Weights of a small mixture-of-experts language model, trained from scratch on English Wikipedia: 16.5M parameters.
Below are experts of layer 8 (counted from 0) of a mixture-of-experts language model. Rows are named router (the router's row for the expert), down (a neuron's output weights, with its number) and show model dimensions 0-159. Each number is 128 + 24 x the weight over its row's rms, rounded and kept within 0 to 255. Numbers have three digits each.
Before each expert's rows: "comes before" lists some tokens at least twice as common just after its tokens as in all text. This comes from a sample of Wikipedia text that the model never trained on. Tokens count by the router's weight.

# expert 60
comes before: "\n", "a", "|", "o", " The", "an"
router:108145131126098132131142174149157145136091107116154145119131090113094116126107113117141124121128122133115163164156119187122139115176127143112134104131141160148132131127127164128119103175127115137107123146079159130143097136149092125194170109106146163108125143134113129160120110110140122087121106071111171121102103146121106137172144136127139170139101145117150146115131125153157167104120168124113113134118156175103106138178125122134149164176153181136135149144119089131097104184116102
down0:113130142150137126180099118129104131111142143117180138140115154164106145135102126151104136128119122097120143145108130139112090106121092117100118140147099168153094130127128137157149090084173127131145134150081134176122134128105120173165153136108121126154141130117131158122097113129129123096160098164123137120104170074137084094118150092170099092149113135165140153090163075156112104145120126109104097150115117133137141086158145126103174090108125128084106101144107160122120167138113106
down1:118142144108149082158139133149083148131169142133120119103105164128127139123132137193124177150109101130119112090157134113096161093090173103081119152125159136148117089149164120142149141169138114114132136139116143117098125112174113134087106122125115157150114122152119138131078102131157153143125129095129101157086157136121116128123135136114146160132135119136139114109102131122178142110166116199094134091114140123127166111118130122160166111131145075114102114130133145114142070118077125
down2:111106143143127116115122100177108123087206146115108135131074154145119165133117129096120113131119112155157110131137135086119089145138150117135152096123132096130149096152111127091126159146105165109130154124166120139134114150137129129161128077145066095126110095132129112106127119139114123119141093120129118096169116080128087166161157134119099113119155125152124137142184129154140118155146133136141140154108132156142096112125118076135145113171151101181105134147125104152089143080131162
down3:164141104132171117112109100139169118093133144149120118117133120117131139120150152153157077115124089150135088149151122123139120076147126102127105140116129116141071147175136120155136119123122146111143174118122128141159070132131127103137077100176101162142128137162146158118085124118113165121176135133148116146144162126128109123128116102126098156123123103095135149129144164160163111149181100074152175125107080126114106114137105170113136086135129159108110111086126140088120139145146123
down4:120133125112100136161155147128133137146092128118145110134143115122118089149106142093121166117119117170142117110158136120148090179110112129125140117141115087105119127123134150145103168088168100101147118145088133133108115143221124134138178092145152091170106157156114097080113127113139094127093147139138137133083102171124131134141116110160119109110133133135117120103146120143155170098130131111139129134135139073095111087118103109120101139140072166120165128131133175124125138101087111
down5:080146141174142172143128105105140120123112144147147092130139124183148102080138116105118132091136110100133103106119144149129113157103123128122090124127159065152115086099156160128118148131113119106111132126119100112132145177111131164136134115160135125083096115095140133160131111172146137130082130155136147124105132169142149115115105146078106161148091082173125117140104139105115175155159128149121124104109128131116143147100111129140173103083129161174127122120126160135163107086123106
down6:120151119125110125139091107107170102150136111118106118099098143113072095125103099143121158154114097134157149121149154129147093147153111157145139166122123147132085096136121111148157134158107129130093111112131136135187143096117116107130094141153110124158142106110115097113159078145084155130114148109135114160137103163142124119157082092134096070099135114152142119071159130093148121123133132113127166125142107149106193123148162141154118103151143113116140157105079140137164171113124118
down7:179105128117134107115125127093145139119101109135123107116125130119132118097127101107082144155154103088142172119146122113163137119164060114106192131122147156131126082102142097101140129119116140123100134107095107165166151131134106115097137127088094125134133148091148088102122119122067108140116120132144106127126131123170116124081082135147115133158135118119135104081156135108158128110136102104139113113124148167126153108136146135167145121148132135128159094114094125114170053144079129
down8:159135164160159101152132096163118129136136153104131123124165096181107134096144100132135128142177105147139148110151154161134155215117101150154124144136119102135157115127136115126122150126131116096145141156123082115128148156141126140092079159161152112111147131113143130129140125148113146086164139186112149123189129155115133118151116118125126151143159119119106102086099089109132128105120144110131142133097103160098144134149138152119162087192116119180124127143127146122143157106158105
down9:152109079142165138146168109151109107118111143103135117094147112128158156156100143114110127145149115128100100118109139149161154158139109094106112142116119153133106135119215125104115104120097195129111145167143157175111143151138118160113099140118144114077146152077160166106143128144140103118120108125139115137142144144125158119162153146117121112077090116132142120140145159115129126130110143141088129138138121160106131154095128166162180088131121127099125144147123118122174139169078131
down10:149119117132132112119129125092097153135124131114150096152122140130093098127163111144163108105106108146159160107137102113141209118102109139136182174126140082146102093125157122133134118108136152136155143126122138126119165102110129172111134097105140160125140138116127110149109145123167168111115130132131118141109139095138103074129125128155146120092114103136109080112170114136155112092072102151113149122140119195100116162129112136156121102131175125091147094139114141112083141182148113
down11:095165105131109122133137096161152112158131130160099145117147123075152153079124148169115112171136162140130106131138086098058117161140148118140103137126093116119107111147138151088065088144129124095150109116099116165138076109132151135089107172111145140157115138154115123138152134100085132129084088117149166130149110076153114095155154118133119107143137115137128122126105120156124138088135153138166127098117101096148139134114088136093107127137120112101125094130101116140145144133109146
down12:120144083118101140113128127118142152132141156150136161155126161107114123110072129112121107096118113128150134154116080144140127131120160105124110112158109155117089108056110168107119137106150163154115123113139181135113142115118102110101104147186122109138158105145150154124126112118138178123128143123128132133068140151144084117129142138126122106122146166104157156147106110098117156140171140143121135102116109128146104107133156198132104173156141124129133118074092132089169102098163110
down13:116095138133119144081093144174126111140123137092122111098121120137117109097189140155121109153154089149154153118149059168171123150147111155140103118135141145138108125143141140146094148116111149104104152133104094111148165107119123099091086153159115135173159146086105118091114179128123116124121139114141122144132150133151136149140057116127104121137175110164130130125147124143123165148135134125130153128106105104128140103113114117163115106158107158171120123148155103089142109085104174
down14:123118112154145147132121119141121144103099165080080118159081134126083150122137156087110136134110093141143179138129150103095169139129122120131112120118111141132099141141124135105135132113172077100100124124127107150137161169133162148159092111140159127134150169095111057131115144122151154166140068147150171128137145150130160119123137145106133109198169111110125144127120119136112111122095152118142149131128077159112122154164136151120160157129119164115139085107146156117135101137123112
down15:127104132107111136129129115165165113139143143164133144085138088117169140201130159148123139106186110145145108158151153169181120118130082147112115115152058117139116149120152096140130144154144131137084089093096087131128148120107136091118100169118132137150109142129126131149128119145115115120174117087085142104150116132140111135157151116090146105153169099121142107115111114098108089131146144131125123124162144117120156191102122144156110122145113128123130142152123131154128183160129129
down16:162106113096144139132102174122165152140104146092151141148185142113125110123112150146119154140151093176131164142134154144133147151141140149092164111068119121096116112151154094118147154129152151136131170141124137123161154127108178103123132167088160161092085164150093098125116131119168142105120145107151158125099134126150091159073084116152109104148159147098133149116104117164149112103109090110091079114124117153130146138110137135094140147122141113121153121137133116154115148116110138
down17:130163115098129113134098139143141147112110103115148108105137164127147188147150133169157084115132141143133177130179159127128127144137107145112143125125117104091148118110120152106121142104111149085175085147137106083098122100142127096173169134135149120117156109104142121167159122123142093117130133123104106109105127128155102130166134143164107136158135111152092161088102114131135132140063151154104126119161147110162066134121179113099124127146128143110135168142178145116098112137115097
down18:129118145120095106106139135066105090128144133140094099124118089159150093126130099128093153130130134120127116121108156083106188164110121165111102094156112152153123141156147126149156105163132122131145135146125096079131168107117140174182117104155142156094097107139097095095177131147128093142128154167137115121130137108109116147095125118139085130132120138125167117158161128113096141124081162139117127097150115136137117116138100135132145123096116101086096126152144133137144109064111094
down19:128149151154125146095137159130129137106189118134112146131116191106149079138088137107172111089117128064162169130092095141137103068090116128114160130179154109125143094131118107124123122140114142123172165151133126161137154164119124135122149134153119134132122115127160136096090091119127156097152128121132116099114146135104134127104144149117122113100143105165128154139101108124158105120138143149126112184142131142130140147130169091165106134179145167134136131108102091154100132135083115
down20:158132137148167128105151097130129167152116172103089122148104144100116113154147174112153131107085173160082122145132131124108120125183123133133132116087122117131165124103132127145120111117096124102105095133146127168102122145147113116140150116105075131160121133094091120133144140138092137088127096086148121132101098113159126132095168135152078148100106144128098133090089081110155102158134113114107128089158146132136137124105106158116115091114120094164139146099139085117153141139129076
down21:090101171118094179168167149080128146133146121098143130138120111161156109145132121173138144125143175162154105134096139136129138114135131099128130103112096133153153114150156126198121151133123129128156144135113137134128122140140150165155125122123177103144102095155150103116182138132114158143080118086102133113145123151140151117085117072122159141083123134143137154151125118116106154092089133122096174096104118142116105118089143119158130114124152154150116101131070136129165137137147108
down22:141151119140139119154108118116127136136136135122118170110108157143134152104129127164127097137160129130106088101088160153093106115071104146106134139168155135143127157130132138108132108096118150085113130142132120127159158134108097143150120132150095106132067135161155153125154142144117127103140157125178109129119121057153160095131104099102075140139094171114113137143112143138142134103109151157124089106089157127100128132103152158092187142091132130067133145124122120178156119142152145
down23:137144145110127142097158135122095146125151119132156112155156107151110140158141129113137157127117132127143107111074145159119134119108073141144109168127096110127120141126169151139075161139143095176089140161111081073102129156153123120110104154125163082116098120137103102141146113112165160123156148110117125079104146114113146130110151125139146126124149140179174115117090153153138160108099126144145134115163142146124125100091142124108175165075148106141137163171130108104170129141121131
down24:123152098114093119107122140158164098146138108134113142127095122097084186093128110171162141082174120126133144146174159141165083079116111187108093169114154163087070124137113135129154093160125155136130151128107127135127143131142128108137109141170128133131111147135111154186103145113114102154114135127145107131121137126139122167119126111116107176123161133165126087154121124136146150102126125139146117139161132136141129127109116092152136091160101121125115105158127121151101111078160096
down25:130119107140110129158164113101121181094105126085142093150125130121145129119128142129107103159122097129119151123125134125172121149122128098089154144090063119135134105146122083141122126167156180131154151076148148131131134134134087114117105091126160108128112084096123136149138093161144113117081157129105109119173110124112147115124127095135123164088117149115162109133130101184115134157132144108144165116111165102139153111169077101123165118136155183146151124148150161106123137099130132
down26:183114139148143144119136104124096138131138129157120136148141124129150115138141104134156130128121121106126080170145131109153104145106138130138147159116135115151136135118141124123136126156169178114126121131126194152128129077106144142151118134121117195122134148112112114107160112132081095140145108176114117150196146100097134165116130148138130098139138152127132157107149111133127144178114192108129152117103149132117162156098181125114174093137138148136176119137162093186125148112167104
down27:160130129136090138116135143096140120123117118096113157148141154106168091156168135149145070131129169146133106122132160139132126140159116129156105105142131167121132130101107094144113098133146160070120114115163148128113136154148093101141111114087115121144164129108098124125164150129128134124140171151109099125057169135130150123147123172128128100129183145125148146092108163167149134102121122147151161112121067110122166141111133149161143163133117147175115124111142091175096126143155105
down28:122064119130126099131107148108145083113100130143112135171139138097113113166130097150149087160087095169141168169153151154130167110118171098132110100111106160147135152162122162118119135098149137122115137139120120107155173097167163103132110121140139147121116159141133103179111103105137135104110112133151129139113136123157124155118165121105139166148107112114153106139159120185136154110114085143160136142101177138130158151124108129127080121148110120157105141115105135098083127138173156
down29:108123158104126109126138143143115135137142165135119116127117118126138162130163134100147096167145111148143111152146118105112116158088176095080114138128123122101149091096074110112143138125137145097121157141148150075144072181132157155147081096122152092115131117143128134073103154128146116135137161142109082150124165130125120129153103127112138134168112106133156121146165115081125140109146113125147106156115156070121109103148152100126085098145121113118105145143148177120102098096173118
down30:120136122077140185126131158141129154119161151122162130123154100127165134137110135139126128132158145145161155133094110127125131136116128084137101140108124156132099155176094092106096173100135100134099115120148096111153116098127107129133109126111108125154128123137180146145154090112133106136106134117163110108111152124128105130150160138129120106148133075118124136149118170153100118104131095170160101161120110154144154112155121058155066134138147107165090078110132146149116124082117176
down31:138195131141167109161142119165157125132112132122110157128095171145158135142093123100158141147147180153148150126083132128120166111104135121113109081135144086114127148121107101140086163206126138157083160156145176088103114117138112097115109122113137106123101089150099123132127110118118119138143129118095126138092144093122144150166139145142141174139126131111130102125109133133147103159132132137129149134149153131095117108130141110109182117142108107103140141151176096130163157154088112

# expert 39
comes before: ".", " |", "%", "0", ")", " 0"
router:117117119125125104114135096133187118135143139085134128087162115108116154125113119137154125116146102143131119128092148085127096121140180177116118136118161135107152108102128139144129147139166105156085164140120077120148127157098121152135177099142145074097124150121168132149135095170115166166166077113096101121126159068128071141107150139132105155137131136097162133152136133165145115101125162156143149151093135146127144157125136125131129149121121146153102149111090108167111138102140122
down0:104147148140173149177107090108159109149090145114108150124131134125135115131127109118129129164176083122130141096158147142104158107115129118110115124125159154127110133133111059103138147161140150107146149136128108196118122174154126155103114106175150151145146156121113110115139102082169139074128139143144142124131175156169115097134098126096112152117128126155167113148117127120134156113115100112162079113105105128091168107114137107149114119129131112148130090117101133170097076135123135
down1:131150076107192174134154107101145143164132105104115154094169128146133116177087132111108110113112152130142132112129190102103142115153075110122143147121121145133086150114131153088126165125095166111088137167117131126140148106120145134104085114113099111104148073135159135118133135123123107092133118117141125164167106112119111097100115123153144141082117083098103134138133128144138149125107157142095105084128114128136158138155143150158130099143105127176109136116146169155107163125139123
down2:133120124066144135163116136114079126117127108103149114132128134146139167129147099119125117179132146126138114157119114112093159134110119126062101131092135141096126124145137117126127168137117111118110118154147151103151113140216090168086122173104105127107114155149102138098180105123125088094125089148127094114141133138112169103150107122121178111145123136166119074116162112100121099139134089083129103141119129133110107156102119097110151125099133161126103142101140121140132115120110101
down3:105119134118104131090112136115130130159120137123152126055139109130147122099151110124155092160130145136160138147156178096174149121172097115144172135122130133121084127126142158118140127173131148113121115103177158138084117113153159106138154110163143111136134151106149112121098165124137134119106127124105118139107137119167115140102082107120121063108147143159093137132096111170134129117117106093129171103107118148115115093178155147122158123132107143153126121073144135161177149142092097
down4:131108151094107161128113155139109120082130125122085105136108126149167183077124134105125111136163136141146128177134117085121130108143134101092144138107150173141182097169157104174106124116134093128158120131144136115123105115136144143172106131127106125119159087067155102147103129147146123110119145107147117154118099138067130131174109110133139125078138139142104126128097090146169099126124116118171114132085154119143112118148127089120138105105146097139142105099158126164097131125095123
down5:119149128120118123132165108146132136164126098174115094094152134148120151143143153084134138081173101119109110109103097139103146127124129138120140111165117112119084158107140202142155114095114097124105141134141159137105138104177135075133114129156138154149143101118109144139166152153115134112168127148164085117092169157160118127116118145154081114093098163108146141116157123134122118111124092121156155127133150121087140106116093113121131147121140142132139118074153101138196102142132099
down6:115179120127136106104100135119138151123111143128145137135094109090113076116141113096111129134100106151115142163160119132140147102146119134142137089146148081102123106109116111128132111130115122136155163123153141084135142146167163102131093136118094132165088150113167062119121135136170122127062109179088088139147106118140095136133127181166130157148151141127138094148099129133134126150104087153116153137164159153103156129076101123116149096121152072143122116134125137122117151089132136
down7:133136165104146134083066167100121118105102151139128165144082129131133126133137106124127165111123111151140147121185114123115164170130146089122098096126117113068125137112127109137168157118124119105116123109148150138140086121182143163115207140160137143145134120145136109129126088148158108131117126134080106099146129131093145102139139150067126142147122136159125123135139215115110128125127170144099138153124141131158106149120127133135153140111114134136094157092163138148146111127125148
down8:164097124124135102181099139095116159126146115105128084144147150124141161141106144104141128124131087057148126093123118146108145131149136175161170135122149142160129142083123141130149159144119131132092151100137150139150150147078125115163132107101119109105159051109116098120109147117129108153144143143131121105083129150142113088182107099095093098119144127178117129107147172089127144184129122104123152139135126136092119146107099159150136135092135143127120131112108146129132102110121156
down9:168101102125100174142140131135150104125139140106115111140108074117126097110114128188126126097090130063131115152127104190122120130154070098075136130126087132158109164127144125126141122140130111161116143102104154154134139123144128136157104126102110105173131087125100163092126107083143114100101146135129142095131108145132120166092093102116110136132133127095150119107135097148083124147128143105114132145117111145100137127173172164178133132082118135133142143109102162111140140113114160
down10:136107116101131186156128160092074132157144115144102137130153082138116103129112105135116134120113140135152147160088124138147133079081129119173136134106177152144146118109115114095127114123110129108121112149118119128135102187144117069171127112121110109134148183091086132129143146096111088125072175148118137126110133158117126151111096119114109163105125123087123112150137116146152088128162130153191087110149093111102147158145141119146105123124132151141091120151152123142106127121146135
down11:094110160137119153112156134151097140133142163146163138101141134132111111155122118135142119092081112128115162117151123157170115177142107129088103098160151151134122139141158122158089106153103133116151094176112110146172145130159121142123095104169133104143109135132103146122116151112136127182139139056080106136145152113108123092149155088110122156144108166088148089102115147117097160144121111079130105138125109150122133131118126115112120142134130165141170163147189156120104130141149112
down12:166132116161129110147129131102108129133106145156121084105110094136156107128108117120180108111153105081132168097138127144149122113132117139103140091139148126167089126120124167126074156125089158119130146157091124171101132109152135092147119112158149103172104150127182111087164126090115115124110164136146094108093169121129123127134136114137114119077123124145149112094153151094170160131105102135150139091129122154146126110163132121135098114126125087155132113139082151093097173141091124
down13:110134154105129148119098150118125164155110112146095178144091142135101112137084127156120164173132095095132164113145147158121128128167115126179137120139158094102167124142161103101120132137124132148137106119100130123114133138177109114102137154134147088148122122125105185130079109136121138154122116133130120146154100150137119138153112137155119102109138116154162139154097103099095111118137138131137078112157108162124051165100133173097177157105091115097123102129127120139139076149113117
down14:134135103138151151154188136108147104182125144116127142114132101098144112092074119140116151159130115115150133107148153135116125104119139122156132150116141123139146104101108156123125146133096179128080099115100103112149151088134076166074114135166102078133104131116108147124127112119179120086111145120098153101115109120165097149110132141123139112146114084143122155101092098141154124166128131131120140110134114116108114119108100120168136144096100148154115134084137111139195072111098117
down15:110163127134170146132107094117099118152116103161157144141172138105133144156170142096114081168156134115121152117113129109152143135131140117103161129095143125094137142119141102136127132139159148109159142143122137103143146121090106125090155147175119106113150110140105110169057132160078164094112106069177135151146150173118154108128158134167113119105120103129117171140113104120153083131092137150147110110138125123178106154122108135143126126146177143132166164123156149106132126107129133
down16:117141125147105105086130150150093089183180178168151129110127118165097133104182163138124101119179083157169152119083110104080117138134124125107107088105115130144117125142146099133140131163135102081120139094136115119134084129155125089147112135154124125124135123142122137136107100175108075089132128149137093141120115093170146127151138123127135123150185155157140117130102095139117118152152139116099089117110108114114144142121156089113138135146114101116142137134108145130157095140107155
down17:123136142143196136092153138108083147136112121135138137108122089130127163126115134108110100096127113135091115149164151114132108184109116148129150092143101108131095101143106159147139081116128135089119074131170133103107107140101131139104116140147145118181121150102142139092137100151097111141117130124132109165193123092140130133125113115167098150146080136132135113133152130134112076132147124128126116110120157139121140068077143111139144067135105101115156121113099080124166123157137126
down18:114145116144148177096108143142148160102103149138130147135110127110125065131100114121100140098117142118194129103159128107136200131138124123107172102120117132163113185117143135120179125149067150176140130107165159146175151165138129122149124140134123117120170131153131125102110094144154185121126140141168122119176099122129132117114123117122113152125145134179123077135125171150146113132116156128167143157108108141162102121103133146135073139139123122146130108130136147135126098129109124
down19:157093126142113184110116115080140112124129101144109154125127124116165103154148119123146156134119134128115110087079093140112149103108092098138158115092169121150080178135145162129118089131098131112147141134125099132130083131147094137109114096126188129105140084101111129156140089142117133139122148132191096111140124131119152143113093083149176116123109139119146108140107160112095147097134145146168114116160095131137150110099105081131161151119138153143171118176134117151115117141116111
down20:161135137099149156117116148134158117127099118105142134134138143132140122134114135135141068109161147151122121167081139123139115114138134083099119197079109100099106087137119151125120171096130163138121132121131086137100150173164096132163129170162133137136111134102150145132084110108146160081123133118106130107162144063142133130144107158074199104148128103122149121112094140110152098129148103131116120152126125104129155112100135147120108123109103157125090115087122144130143119121094107
down21:118121143103082141151118109108100132160137108077177138100149117099184132085126112103140159154130132124135143129161123123143137135095125132140112095160111134143114130102157134133109136133082158140177086121121138125158153112158184153117126131059109137146131101142125129132140108144144127110126092167123125123150107136134179114114098108161155104120164183167161118175142162144084115148128109091100143115122161152144105109119120115088111118150117133128106100088167108122143126178131126
down22:128099145139111117109137113137142142133136125125118119154117088116110109127117085116125082139161096133088116109122144126098107143153146138106146135107132113095134189182111167143141143102142120168109191129099140142125108160081045165148107102130122148151093096125126116112129112106137121103126127127117148143140140089135147166112131090116184147154142156083107151140087152128141120171153143114127138175122143092151162132152112122097098154143121140128135154149141100084145164101131106
down23:110123121122093156139174116127058140127128133105142095129121152150113154139143117120106145119128125137125129157125133189103126138123155175152154184146114176117131126121129119095118118130068178122093130119162153107112160182093127128143103137085122164124151123094158139125148095154134127087128163164163155127118128138155127141131114159088111142112084157153138095125131095095108158166108123140114141150113116113183140135115105121109089068131142142112114129109157122133104106124119156
down24:176081175119153125108134126106120181115160109103125100172087158136136125120095118109146165113099116104098140110133139114116117151124164108089102090129110161142143129133102110115114107149106137115082132137126100142116166090081160139096094110106111117195113111105130068128129136121106129157105115174114092139143136121156154102116100128153125166081138099153141088123108131126125151149150126168153152129133126174107157118137163124161135112114151118115144133152099138144127147102105158
down25:109129167139161105139136079087197131138085099128169179112125150089107104116108150102149093166112109163154116116138127146136103151125197116134141117134136093145130116154096112113098178127119138110113124140093120116125114123105097075117118160156124163116122139147103112157124144126166182176136118141112124103112099115109128145106125089119154141138179131172149132186124138145109121138135114141124169122138114107111130132118112097144107107169098125100141153120117137137140162128145098
down26:188090123135149107153154138109129132146132116128104133135123119091089128111135102100156074126114102137133116097109155110168094153136154142152085129159123110091105111120136134098144143136148117111184133144141098121168132086130191144108121095126160135159139189101142115106151134122124140113139091130105183150109184145157109155127107125089136137077105147143132113151082115109139141146141148138160141136140152127147146114160079152135121113123108140143171126135152095125106089117101151
down27:133099129118151167103143094195146101088129109158125166090130145130111151151104108102133075155140143149138147082103156125147113124131136175152104099118121082065138096138117109136122110119122093112119125141111134110118139116087122083129091113126078102125117161116125104147099139092143149142157103118120127108066135136135128108102152133112162100171150110107110109152114122152152180178150151147086113075129133120138135139132147111130117116150123129161113135123138140087125168143129117
down28:114110131101173109113125136144127170127195133143141129089132137116124109143122100154141112094153120113060102143106156160106155113125105098097116098152167126138108114129158128162114123078159100094106088141118142156085154142141097111172152101091136138132090149134123122147130123122151121121126156130125123147110172090076132097155137090115123103124133135123160108099159131105120116182113169164098117101117137101140087114138173128152110131153101092138156159118130131148146120126116161
down29:137122167138135078150133140081147090140140099128078162113087137078118141175134149123101132139126125114144123120175159141138152142103116095159117123111139149066100081141096103090146124082062150120157151107135141164130136155156133156109132137102126151126128130113118112102154158130173165117119173134137131079114114129126116138133087104122121171153096137130131152142127134122096174121160113128119095093139118113129153111136144108103134116117111099144157096117164128123081109137123164
down30:100103128155120115100142117137116115092166080104096134144125114153156120117140161138111100103118102114087119131161134106122162117107149150128170106127100140156112110109133173126120089133113153114151193109111145113145159128109166130186135139154113140158122132105128096113158142101105076153138178129139093144151090136161112165153120164141113121138178110095136105105098175118154143144154090119110141112131150118136138092134122116151149149142125096080113178092125142103146127137144165
down31:122096145147172124127120115133099100128107126084133116113146098125115125161157117150124165139102110123149135130129079125131109120165099106116147143139081133111126111116163091126108146101126149083149090151096158133154135140115109132115150144130134153133089083158071125113092161160113142130134152115144121084154157173138156145084149154154130170092110115131141134119108132164127159136140126119159132126146092123090131098136107137126121141105180208135144164166176091145101123136119144